config.yaml
router_score: "softmax"
init_std_router: 0.0088
norm_eps: 1e-06
beta1: 0.95
batch_tokens: [16384, 32768, 49152]
dataset: "wikipedia_en"
Below are experts of layer 6 (counted from 0) of a mixture-of-experts language model. Rows are named router (the router's row for the expert), gate (a neuron's input weights, with its number), up (a neuron's input weights, with its number), down (a neuron's output weights, with its number) and show model dimensions 0-255. Each number is 500 + 25 x the weight over its row's rms, rounded and kept within 0 to 999. Numbers have three digits each.
Before each expert's rows: "mostly gets" lists some tokens that are sent to it at least half of the time. This comes from a sample of Wikipedia text that the model never trained on.

# expert 3
mostly gets: " Clem", "258", " Pseud", "anth"
router:469512492520506510517490473508491527500527529507530529487517494502493517531503475505524486456469469460444490467521530545473468473546485524532504501522493467526554522519488508506526519509445499462464491505537507522520497490497510513477485512500526470504512489542517501504511518490522472482497513483497515529510511484509510503511490523489495479528526509509481517507519528490471486466453495523530488497489510510526423463538464461473490536523447470455529497492509518498533525554479491512515484522503493516535535522491543511553502503517526443470489498486478553486507542514530509518491461534480489541470506503484463453500517502492562515521503540469542506526517529528508512539465464536472513509494503463469518525504447512481518483464509464527459475522495482505515491456499469
gate1:479512519477465456509543501476490515481520518514508444544526449491496492519468507504542505475538535540496491496477455521490480495526468461506548502497460508512532525496516545466506496494511487443505492501523492496486452540513503528502476469470511514521474463463524523452532511515431519478490541499497516483541500551479477524503493477493521442503471525508544538498500511482483497502488494525470497520532490534561491562505478493443525506532488538543518498481495484518505507468506506514501500493478505480519527519511497480504504477529465527469507477483498508521494486539504531528468474502468474459472460488509470522501524558493486474504483488526535526454480488516481514496491508492472504524485476520490493515489505505494544496463514522544534482465551480468473482501487486
up1:532485507528496513508520520499502500513520471493529507492475543519506521474504514497492489489479466475543485468522486497500511486470546546547492513516465501504453511488490483520481472520525489546485511484488514474532486415491513454525529519522525523483542547534495504511512488452500475519507499521473509514476508479488485515517493507483439526540515495516530492520506488480483493458487540497482520460496501461473537495528527526511458489492506484469512488503496485498527471526484470506557499517466504532481469505494497561496506511474502502515532525484444440530472529486497490498484451466513473531536528508539493504489506447519466503505523456518452475510519470485489494504553473510521492510484512500495505483525515545474494510528482488500487522541450565568497507528522509
down1:541517498486514502506447531496463519512495480518474533551477467456517477497483490517503546515546481515489500523511512495476477515492475503476502499540508496530483486501490497471541454480483513454501495492519479463518506509510424501481522514518516484503492455532496464504478507565523499493520516502459488487516518479510515440481521476469514502517489451519497473506498471521514491449548544507506511501514547516522455502451499537559498478512505456493510503507504498534494476508477551485499496501474461487486540510544509460510514494477506534526492527509477456511535515542510508492510496535521483537518513524482518525519470465549496486498448486520495453488520519545479517494510515483506521533506498489474487525505484452477492518510520469474532459496483479516499546475573508
gate2:498443459516506504519497497432492514475495466513522511497519541508525484501467482457506518488473493496552520457490488505506507476517499542505524508485494465482529517474424487523516446473488503505511497430509504513543522481535504463491484444514493497504558496507519519522490476484497470507486499508513497476477511527554496514497490500531469500477531447501494488492562521512522508467519505496525498500517519515548476524537513527485463449481475550500472523471496507526524568487480483483527519521493482500501454500472535505477487471483498478498432548535520526508506512484495511534494529478500511510505482533474515532513476533509441506506534497504502528492487510502512475529509481526479514476521477473489502532475497505472460498493504493456472492482515515543460453523512470
up2:458461476494527491497443515460478511510520524517481535445459476535495524530523453494527518493513490494547531515481493516516475522524470514480463508504499480477497479461501521501516525542537466505515499496514485486503514485484490508484475469515489502448515501498507517501539507504497516508487564467455511510509481554497482466488494468501516542514503507524495513569508528476511528504523454495484498496497441511488526509489487549493467469531506500509491436467517498511463519501489497496524502521554542524459528472539452485525503494463489502508518478466500520479522492496524488497421477518497514479517493439490529487512521515490484514495500509467442512494522474493492484511535518496535492523502521513501473470478564492506464483490464488508547491467485494518475562501485518
down2:545510507498530520516507435490510489496512481521481486496500491491493517535513480484472530494497470508525517553512505541498495481533476519499490502495520553497497562517485485570485530571486526453511495529521487493499527490495440491482503514520470513472487510530538534515537468507506468487533536491513520495494470508443458490477488454472516501448485513523504513506500514519499491466504499471485518490481539521460505509513493489496556471513499499562507479506534511506462489537476537472478530472515505493519503494477448550513471506479506523471543474481497476528483499511451498512483459495465528525525469501492475450485528452538499493478475507520485511542488498448481531495505478478516503487484517536514480501498517499499464487500510503518458476489531575514494479487466488
gate3:491497482490494474531515475511508522470528476495496521475487530489508496517523486471513481473478501470506463525518476511539472497508469504496436514498489471483483428480510490473533519521497503465539479511480505480523491479475484478492491469506539531544451496504521479520531506517496504495481526522505438494525518474511487487530532446526441520506497511495487490499472502517504518492514526459498538495511506431516505546505445458495506481520496507446512529507526486522476491503504466514510512457481469511494537504468485543522464538519525476505505549499506502492519487491551535504449453521509541485502536514522550518492475527434515485497550514477503528500508529534479569502510510468512516503533485500511504454487515456471507451485492507504503494528493531515518537471524487
up3:516506499511505445465530512491468522522512507484503475494513492451493497550492519457471468485499486452443508447495520479501473503469517509507458537509504522482512450521517509508530514484507523519488475532530496517519517519483530512487473470497503526468482504500492502526542540546497517532509493507484506504487496499489506480501492535553470468481542494505473536485460512465511513501482514486544520487524518490512466504519471458516510501514518531467480508477495459494524510508504470516514478472481532544533515464488500487495479508524534518520498506493460539467486509494508522447483506508499531498478529521528494477531466535487561497468502478502510495541485514566470498534530486469455477529497498482533515468499491475498518435507475488479475462533501456437552509500474432
down3:464523510479525519513473520468504464550499487488536520531514512484490487548539501503489519487492529492467510503509502523538489505508523495491498486458521472512567491479462499497450513474490490467505517504527501533514459458473513481501503470492500471536477527542512452452547518502497502525513491497542497504505523522515530477505525517514525459541527523484493447502459533458492479519511510475514496476493504502523457468474519460486463491488428537478544491532492502516496466470502447535489492505504501459514482491494565515474481498526464457487513503530523565469477530525437545530476464524504465510500488486535473530465501485489502516501493491491499479510457541503529488465508499483477527500478496539499485503517490511510495472494522482505502558490525519531482476491485502
gate4:502511493496509478495454468507522528483529490532459524461521468532436513490494495476536534491505459512519535496515528538498485513495507512482502494489475519494508538492460484484502546492495537519467493519502472505499540494520487520496439503481476474486533500526498554539491469520494563494524502513486487514565472492480503504528494488466544502480472492518520486463505524515482545563519490458462478460523495556503502490483511507481498494508517455473531520482527498488503534472524499538515532507489489500455496521529503528483467463501496497522503478470517520505484493499461552509516528458492490482512472493492527523492462489489482448521536478490497497475510541474492511511548523549491511505496472492484526483519471487459500509508500523531445506475511432531450527547514506
up4:529486504516474511540512492506461473506527501488474441469523464541519508524490482541492476478510511490526480554485489436538503480492447527505492530486521492510479511477496526459509531488531472485493525490492523495519493489532475520506526534444536526524510562458517502467516491513523523471528480471518460508505558491512510550490504466517501466499488452499474504505456480486499512513475506530521502453498480472515537503507475487523463478520491519518569510486522519497496548503523489470487484500478484496504533472502524487482503457505510521486469531470515490487507513522507458486471504509548511478529511518525472481473531564550500524520488493495499506454518502522493497486473480466502506491535492533461500488523506491500505455498543488509487559515514533498550520461486448
down4:494496469563497518506516510512493496526512527525494444522501545527495504488537490499494518523505493455514499464475499513463486518503511500506496481503500514483473524518491486503513511489539485534506487535441488518441508499467458503478514469510512488484494485482503482486471541512528507486456499499499519490480500463501522497496484483478476549478488498433512504539488500473488476508508558489451470530472510469515498506478533509495477548455453530497501521481512482539450501468526546456466472536458454483545482493507516499503505484509520480479469494478505476491522533515477481462535529521506529479517496539479492492466523483562470565491515553472507510501504477527521508509489542503485467513540518517530473528537528527517484509502485523513483482511493481490453558502558502
gate5:492532530479499477521504488522453516482547475445547528494461500473523510498491477536486487543510520524477477499534515559482490474496496491525501507528473471501528527510554499476525513520495491469513478502503512503505475487495494492466487462495509478486443459460506482492516470521524503486512494520522513481459530496529489496450526514522483486538528451525514440518500490493514523505480503514498462486488455518530503483511442476496468514523521574514503492524509508489522541497499527485543483477502514494501489455508483510499455548526529486519441451474473484479527542503509520502551488511536523541512462502509499482510521502471516495471504487532468478470497484513497508511448509496471501557516488522488574499494469501485504501444481484475500478501522492493478514455531525
up5:507539531470486486507502516516470518484512489434501532499480505472496496511509457548489486517496536525465482526528503580505493472498519488511506495498492484498525478534503503467492528525488519486513488494463496559491470491483515520470512467494504504516460472460520482484543478526541515488519455526509503501479507500508494493448503505518451509513537443516508460477530534484550491524492492494508491504478491506505517543511441468481482517512516514527513469546522494486492498473558504458508501459514513478492490439510489522495475498493527476498450443487513494473504519476517552501559485556523520543524487492514467512482479512514509522503515481548469475493495489479511527493452504476517496520503472473510538519507491479500497462481495477445514452517488509485487510425523501
down5:489505497479507489481518509487497515530508468438481497498558530526495495541492548514517551508558485518506511496472501493510486501528510510501487507468474480507525485483508492499520522436518478550501530498529503504529488533531526460503505477525505452513465488528524469460501487463477528473525501446441496508541482542488500517469507522493478460514481524495493509480494457500483529474541489516528544499470479442508517447530509469509487480510518472532466540487470479508505469506483521534484496505519503520537528511524487528500524493480473511529504482486479532496506466522531501512505464459489535509501515500515489502458514519547498517485495488450566511456501530516530527485515527452515470510555483483526450526494459456514489523501479505510481519507462494488483465532495482

# expert 29
mostly gets: " them", " people", " children", " those", " members", " aircraft"
router:466481532524467489496516456524476496503523545515524506509493489536500493500505497523514498473505458452471488504520496512473463462524438537522509501509518470520516524504508538525521521551490521472458481523521469499530535489522424515476489557481524491528502458515488501544529510545488497460484510508476502488474531485506523501546511535499526493484508507515481517498487539484476482470500452498485525480503525521538474503518454479513514512530473477482514504546538524473498542506523528504506524524527502528520531521477510479517521513543507477480475485502486503460521520511503511518480472514450509514462538521483490473522501484538536520515489545468533526511529504531525531510464451551472494495518539477454527503476479489493514493470484498546506474532516449506527514453479503
gate0:535474491480505453474526499508478502479509555523514515532514494457494476523544469526456517469490477515562478481511458513464464490487493499557493473509481527485513479516473544508505518559470489510537480522498495485458490459520467482454481547491529513539519496525496551480537485520530491494542522545478501483434485494540511489509501517493482530508502483498519515502470502543520473494496508505473487453532519486510537509473516485479513478517499465496489438445475521511500497448474500511483515503482505529475547489489501482508519495494543495506485506488501504494515515448531530510509474499515543495518496477450519523514482479532482483520486549452521475528496489459505500498517495497466425537512491470503520472520514494488511495497479449539492510491495495474519494535468502
up0:502500472469505556495476512551473511504503479516499497491494530508501498509450505449521485465517566497478496524472538480566484487484535505499483494495521465476513455482513464492466462497522466513513468537464467534485507518503544516527536512536518487451518463459515486516515529491465475497474490539518448517526509477491477453491497461503550507488479469460446535521521505496477479536478487510496536510514479523498479537469508490468474497499505499522516518491492514478511524522495496518507470498490536487499487503529543529494491498470497517508511511492501502483530546531470552497494502460495492497514488536544459520479539540515499524516507523514501496505511517530469450452521483470543514513442493538498510535481496526510464505478495541505469464556507480485528521489507512
down0:523477514495467543550438493509525533506537500486482483531503495494534510479473522512499451515485486462512525528526482524549501449466501533449482490480494509489482514500529509548483505521532459493471552500516521520506510524496484462507494536519515476527478509479523483514518492511454466476457520533492518500503484517508486468517495468541525504511494508516519533495523525512484487476514495507507502496498510525479472528483472492468461454448472526528500516512525530504494490466511508506486515539480536474520494520518499544494514503508481507519559459496523516480499461491460500554521509432467491527498495539527459478479535467489531519515515489491447502478511487493515528486479493489490509496526506498555498459460442449490473503481561497541483476466481544477508483486480504
gate1:465498529516514511497482496453507493547518547495515541511525440505538480462505495546526486489502543527530536507489515478484517505523520499464510506508488464514526504486504445479512513527520531489504498496506495499558466493493530477483493503493499523536467480530493554504544504461500500506465547451512550543509524490485470493496498499485511477474500472506477468501485495496501522541527514529551490486477529471524478515522449508502471514475542507479474477514532515501485538526508463504508533509555508490524518468521466456494531501469499516504495491436523522482497543489460506529469474455486513499471503482471467454501476498513488520514466491481474465522518464497485501508455494508556531506469508502485502474518483498488489542526451561508500519487521501497551473467475502
up1:470509497518458481502541486521479474518506543516507464439491502518512470459510528471505489500519499466450520488491524490537508492452496528502496522481513505514503491442505517518527525469509506529476466519532518572481485487490436521493550490528502480534485498484473480494565518505509503484537495492500515492524417501532541519507507517495495512505444499495497470515448471522471490491477489488486509486506537548474560501503529491508497482504479504531509527527481497496489502452512529498498468483511503511510476487511493509522524549505514484508517466508486515505498475526563558466487528446482501505478536494531541517507473497456504527462502506511486508528482466486510536483500510479489531463462532523492465465500527509515528452464549524535507489492488485484492530492504480
down1:490475501476505498516504483509501502506485515480446495500511498472486497524550514515473518481490441498475500474543495460521475478491480555515481500497535499523473505520511540523469486501511503489503449503486475497446525512507450477530512493520512471523501500493482515509477503514494515492520508548509496491515546515541546524559503463551448540502476508507482555483493484474503480436493490497506495526507491507498448494481498458541499486488482492498516511498505506484493549536498563519503540463484525468505496455504488513510506513543485522498495524505500516478453474492559492501493505508475548508482492521531527514513480511513508500506534515481547538536472485427509528489489449486463489478507463544528462524468506483487487508468503463499552539488454491456492507496531515
gate2:461494471552495505489519494527516523540500508527520491467553540498485516454514544512509471498510510446474457536550504483486486537468492515447518509473485514496492512538509495482492528510529515463505450498510513533491496512497471548505495484536485547487490501505481541454512522546503500515535477528505541493523502509470508533524468501469502484467461526507501557490503513482532513504502516502482506451473544517491523461453467496479521462507482473499441489476509493477495459509478470510486457501508492465493552476484547427482490547495498504522534499511534488538493519513490492507469506501491501459501506468501537514511518527500492503507506535488500504487512471542492514470508514506531504506512446493472523455520500558469520558526515489508532501490524479471519509508485479
up2:507545467510505510499497522493486525489460513482483475483484533488499486484452518489519522464499519473518478510505517451469511549540480508521480515515498557504509486504544480490495514501502509465500513470518537495481444481441503495522512530496494481497544492504500518495546549517534541529508477470505469553530508539495507534498502464492496475484538529525522484510493494542479511529512550484500508477469490508486491502496509483481519498515519445515527481490520492478520523543475480512498501536479497480505495507512463427527521466520532541524556472486478526522476490524469478485496472472508459468468516450487502498515470497470503513442505483513495448499501494535501498462504487548551525500562469479479506476537515538507502482542505507464504457502491515475509522528525545
down2:526511494507526494471555503466484481511546495502459520500522502509551467530491475488501522517497493529479512482490507504510520512505465479500459575512464505521465512511529494510515506509502490525515513510463483484510510491513500519479526494581532528530459489471519518490471479485511506526556475507504508493520513466495488500501556483481493418470505512460487467464448496512494507481510535527434477521475484519501507517546499528490478478546511481507519489495510490497534561515528509493510548450480493486481530495528472477501479477532491499524517531484536453498460502499510502506510489485452534471502457477526473470502498505526494469500514450474509491495544499523490459495514494506521505499490467518533500536506511521491484486429552511487507462512496492509447509456491492
gate3:502492476440500478463480446517528513525547509490528516533500476527466513484506486494496494469465487460508508500523519524536514524483484516524495470517495495515442518512505499479499522542500503505474553500475515494502456533464503517522498534527509535498550435500530539543487493521469515498448531545531453511506499485468497498536515524495529522460502508514498455470488504516519508497498507518538495485530518517479522489480543569472516528480457516522541483468488518464502518484522479536483526530498505498492543502495489487530513511504467527533565490514466513493477500489502499499484470481498532459527490502504459519462471541531502521450513475480503476492500506493511497462501491504521506526472512495467462474512514491509521469520493503455511472480507465524544522495485578
up3:501483494493489498473460528494484483525538507487494491503488507532501510472509509506511515499501460426533522486515514483477482466505508482507507459527461509498475492497511530493550525522473476532470533528453478526499492521502506488551519527574492543508498497477538498528503498539470519490463478523477486489491478473498536509527464503505520483528509465497463490466532496502502468506519489520516507490518501490506562512492503536493512511464500460494514487448483488456528465482513497552492510511520461532503485511498520535499564503535523431501511488514510519485497451503498509497465512513507513537534491496537512488484521527475541469519494561502483504469495487514490511509498482545498513506527527513513501529516512419533484464458539517482511452510503504549513560463490543
down3:510496527458499536544463517486485498490517510470489510489490511509463485462519515495503499534482482529529542519517499470483561481502494493515506474493501447536496446479504508463545486519487486494489479514491478452534479471483525473523535517562507525514447527497551530497515474521524511517452494513492529499437476463496460517553490518554508534499466474490476513485463511513502488495500484500516509502512479516551498436523513481496494474500484458519517498548527518449512527475551495482494526502511489537493495479515503527531482482532457490477493518494521501511477499473482481473479501512508512474526477465512458498499530494514476541516502528468521488487529476519494488484576475478506540534522465545452491508458505466521498474473502519475535528501508505488483502490523523
gate4:486527508484512481460492508498514459512454536479509520530512526525482483521490490489492507493501414503478498465519505523496486534464530515503466539488451488487519516453518547484480489496467531504519523501482475518478480532468450467495482483513479478490500487508531520510481466513527522476489500475545512530453524496526489559518509475470495482487527455501517517505499507523499482445493476515549488508512508522520504535551558500473486533476528542474537506542514501496494494514502474486512507500479507527517553500507461495478531479464485470538507503496509538497462496470477454491456486500464506508502544486493489472521500516558502512476520493526516508512432535495460472501528485476500540499509546516501547501467524534557512505544462531501504512504491490505522510469513499
up4:503518540462504480459450536531519465464489517476528473556482505486459508483486475467510465502529425479486518511505469535511460492472482517520487476458461464507523509508529523506505503508491489553472532494477537497500498492535481515496493516487471478480473487498519506579490466499458492524510504513515519511478501515523493486585530533508466515517493498463494538476476475492479509489504437498521520510537521530514506546452473453521483488504495515511532477509503491479518498475488493483526531523502486488480545537474470480494484487513491489471497483505480491477511478495476502455527500475456509473523533477510503478523479479505513518522472479506567525503489503545486532529532508524503487506543540499507517488486518488577501527497513498539532492537492487501505514464509512
down4:540490518472520524497493553500504492520507471491484499492482539501452459542542502516481548512487504494522488482520486538500523514466534444527483479475452506536509550550555512518529463481503470496537488535495523463498493504502480514511474489522464486455502510461484483466503480488481518502472490454480487529508526495479517470483485481501529495458514509503494521517507478493503492486496498519457509521481474503526533576511516524518554489515503486471530521505494494555535500503477487486561525486511472536489523498480506504508488512512479524422488521504498505521510446471506501520459507493500513490510455470501494503486502473461474507478473514484466514521490530494500475533498504540540461475488549518453508488505522529488514536546433523484523488488532506529477502486490461

# expert 16
mostly gets: " ", "–", "′", "_{"
router:505500523538459465506521475512515537533522550534503508532520484516509507521493479509514494483485484499486505482499530524474460489511453505503491473522538487507530546530468513497534525510477524480471482521486522498518508418510524509501482558512519503501541471504505496492493500525479487496484515514507473519489474519514499487503476514466504491493511515517512494489512527511474520444452470518493501476467528532498445482502513484481536518545464476440516513501516533487546533544515535481532522557481501510538527492479525504545528476515513474501487514495462525477539516486515495526501443485469475531484544529497483470490497497487532462527497515490523492544507512512524523527483459523481528468478534487430496514523497522472526503487520450541463466518500490532534537464481466
gate1:535516457512485469521467490528521497506533505519530508554479500490506504497438484494495486488514536522493523512525502543490463485469538492511485501481496474483477452520496502455516530481499514557459463467509519517471494485525462511513477535512498474480485506506467525503451529511456549524479518524506479497464524498485526510504510502484520547493489478494491543492511484479516453492496533458486483490486510491491506513480492522513522483539493472491494523521494539511515435493530463528512467481490504495447514493452511558499491451474505508491529493559474497521521471448499523564502532484499440490500473478487546561514504488544496477505528523496515472537534501478480492504512488521503502507532544502484517508477474531470479497500469505471534548481492518454485491489533489
up1:515465512531518528485517478508469516478495516499488496500519537502483549519557512489441514491510519480478531510497444473461521485570497483439550488569503503494469491549462513494495498541497478510518514494500517487471492466499493502466517544497518498471490477505527514511514497493491481497498512536526516516489486478550511521451448497527503486581534529500507484521519498514502504522491538469519515480504508476507491460509534520477516501492521517470494514477490521517502512524514467492479515559496513484502525493517544463500488533487487522467511526506495473532461500494495533455496490492503476479493502510485460509499474498530513497542499493512492434475471418514454508470500459540507505456489497473502493494511502498527498490464432481477493529486499536543503513526488475
down1:462527520449493489515469509482481484501498541534524462499505458501475482486485472521520497511491485510492542466501508524495519516553494483500457469489526503505509520539462548519522478520499486466486494529495500471487467510527504573456481514524526498531495478555486535513501517478497502485511460512516512499509519482502498524509475510494523494500470543484509524488555492468506543492515532519543563499466513474549493494510532497524493491517477500480473508519522524536535475498492485540457469498509525515475514457488478456510507533513523480465495482492538509504529535533523475463536546527491482512489474503476558467496524511504458530507479492497474487469546457501523494482452496476502487479489493496472473471485482443479460509464534514537500491496495436484450519504488484
gate2:488516506483485558496544483535510495498582517547506523545488490484467466465509499492500496455496530503494512490484456538496498496495503496496481486485528535453492531527480528484502482500516491506501488474491495477501524497482511534522492574487512498532489490498498514527477498516518504490565496525512501460499510498529539454464492509475523522534496464551504507500460497512496505467496488485496470498493525482494496552482455468507475530442499494495546496540513469508504504508535493484540495536491491489512471502503482497520498530487503460465480505548508483528500533458442491521495482481459515482515502483464459514564519509468515494480499540536483539530513537505421490505503521514530510506455543531510503499535506470472527468540512493471471483508474529476492477475516499
up2:517477520497502499504523554503490480444573499490522504530504511521512509506539504508530509459516527483476513517532502504493490529468510534515507520497557511512487462517560536484478530471490474521514499499487482497515502467496497521525490523474538487505528509514484496489504525473506492537527501555542523548504501532554528482473497468506464490509494525490527472576484501516496458515475492504493488478494486476500494522487502501527478483487548490498522497472512440479495489546525440510499504490521446543521490483501494495512509556496498496499492469490530469480551514476438490507461512495505507458502490491497470480514493495510503448463522511500521506515520510517495504468477476494509503437475477511518480521542429495494453449485490505487500471464473484529531556476492483
down2:491526500498485507541548505507490508486515501526555531483490487523507520487452484513489528517533559515515479482485460483499527501503495467512493480459419521492540530534551521522471540498541501476489483520489476548502446518524508471469567503467473500503490494515486508495482529510483498487487474505529510510482530470537515491499515529474513501527457519463520459521492518448497519500454495472469493501519526462527463509529498564493544477554489462525512488483517532533504500462484518506494473484501477543505488474494525496494503502500516458448512499511526520495483506494490519483507503507482485480501511500510484506456538512476505514438461484459479517483496489517477497487519481551517489489485463532493510492481461489516477461466502526452544496496476476489461528534483530
gate3:477506515566498497507524494469477521496522483496523491497508522490539511541530517534490460498495525495550471509514493545478494469507478495503462528494519488522538457526479491450489441476475446521479488467463576500503547519536496502525495489504503515543512499517484505508475502508465491473482528493474503495503476540526522477496470468493498526506479484509556482537554490470509520501503462503525570469494472544484537470498498502488534519500461512503468487506483495434503545513512514460489517463468514489506485478518532496524485493522546480506475518524494498479516523471531490485505480487492504509500484480497475518473526522470459537489508476570495488507505455487500504473493484514477494485462532462523520499525492475522470540500463475532477442475490496460503524497501522
up3:506491508467511508512517459457492488509517512532517495484492513480474503475453463527527509512523492509512514509512519511501488475471512515535508473461494499511446527471512502494442550530492566493505519510524494508513477507508497517491494494466504506522516502485500556477464466557534508549537502545525490476511488498514472512526516522513490468507556505520493518487460471460528459491507541517483506474504500515509491529515519476539487477498487447517539443491493527553497457474503490493534449499523502515499511471512473519468466462455479523460551488508494467542485488482510488489516519487541492549502472492490443481485535474517505495481480487487529485491505509499495520501491516520521473513520539537473500477489508513489533473453555542493529520500491499519478469514435448
down3:505489480455523488506462524503481493492484550480470523482495526483518502442511527539505464516479499523494526544496541484488546512478492495509501502477507494484519511505525482540506436460475517493517463484534556531498462455487526506536489496475502525531512519541507536508539520486491476500512523477521515524549536488512482525480495500487569496533531468481517512457466509497555459507473463509512457499532501476502477461497481498499462448483485525483542535501511527528515493495476489502453529458501460493491487515492495501528513466510515483522483520451473486503452476521515491568528497483479511464493502490526487496517506511463478478516469516520505490494485502478467482503504542461460535482464509505504510515481466515476472475487489505471512551535543485517494524519536479
gate4:529515482542545439513512465514493463520495517515441478478487507527517539516525480521531510508500494561479500509523509504504484552518517495454445505478507549528493503491480513530487504493476528470483505523489482516456538495493490469483486558488483522511487480446496528513490471552479529509501469518515522521501479472487487519511535464516482497455516508508502500452466504485491502491500471501494434554483484514502471502473515467511562508537494469533461483526485497507502498504513467472494487539479483456489525530514477526491521499491525484470509543477496492499506475537478512483507490529494477561482514517511501578529506430501512488484516508529485506511497494468533527470496479492482499483521468518489451525484492488452491490544497496493509484486526509485531562482500497
up4:474543485455437523489458518469525543485499555516521514514497523490450499496495493489498515504518493454523497496528516479516514464468509534524512485519515466480481520491506487467543519479543474521552479519479497503512517467546499510527512474508508509456523498503518526500520517451522492476491524476506495498514533539498494482517490530501480503533476504500486491474543506501500467526505490464492539465509499516511567530513483478507489504488513494436522519509555515494508494501486494556482473484496488545496477482497549475499493468513511553482518447537508442492504486492525516499531551480519488475517510491479491446474483569536490500512485490508480509506493492549465471507462495523501481513523534502511473471505505464507530507428525458521446498514480506519470474475501498
down4:478535486504505504504524473527524465526484538507489446472529530478489545508515515548502549513498500505474509452499503513538519491502503499463501455442519474520460481510509517492524489500510489455462474515505475473526472478494477538492449478526520501550456525502491500467507519539461545521499456489492529510533507471497517448551472513515476508492477520511484491490497460498477479521520471497513487494503523412521512496486527542512492453495428491525456517498484518524511476528523519568511469491501505470504497516516458496487511517512500505489512520519498504489467530515518497501492526478509467478477493521475510488520522478525536510497502503488454478515537497509543475473486483497446481494515462517505510509490483523452502533533492485548508554496499501547484526492533521
gate5:518511516489471469478535488514533514542505440513476474456520475482527504489481531480513519475408499495482552558484485493509479460444477485506521509525499468516481485534494523479522485472479553518471489475463538455481495504460506518540492492472490474527522496501498482496503505504531490492485488469480509519479495464520510478520513524509513488499516486480508517461555530522503484490460474480497552485492491521474474458449503492518479506532487468513468469520471560476501507576501522520477471478467452532466498463483537492475483511520472480538522487512528515483513521474492522533503503513518465523524490485516477552513521485505524527520514495497490503462506525498526506482506531509489533517539528522492517505535520498511509543473496519474494486505504530479509458498496559
up5:472528490474453464506505484484528470528528497523447486433469515506488510517497466491493474473511493521469524528496519511509482475493465481484533442492531474513490534485495503493494510430499515499496522490493515479492465520479499502527507504484486506505513484488511537472503520513543533437479518520517511511486493489545511453499512567508505496488503475476529508470528568508474538482478434472494522515471544501489531475482535480478493489540490494513459438517483473490487505508507490558476483465484458509472498499509517504477480504538470531465506523523543488466527548463500537514538526518497483518544522528517489573480480456481527540516517505485462523504502512499509498499492534504505509483522490502542506519473496487505518543443492504515483498503491508486489488473515528
down5:478515509477506474499532512465487507504458479547531501515498509470533498447488534475482495487500512513529488507513434525468502483523456500524483524446502537468522498470483472508482505490471496519493489516489519480498525482519532460495540454511512475481521492534507494543467460541437505487501503531521481480512504514513505494495505453535498518536511503457512485521525536489551500509431453473467494489498474478472480519497488491523494510517446508547508514489490471519539511514469464446534515486475483536495502517463514503476493484472528496504493523543476523536451512495538551477479474492495447472532520486512516471475470506484482498511513506484500486533498534508516516509503514527490511489483524483548567510511532567495543518499505544502504507500463506523494468516475515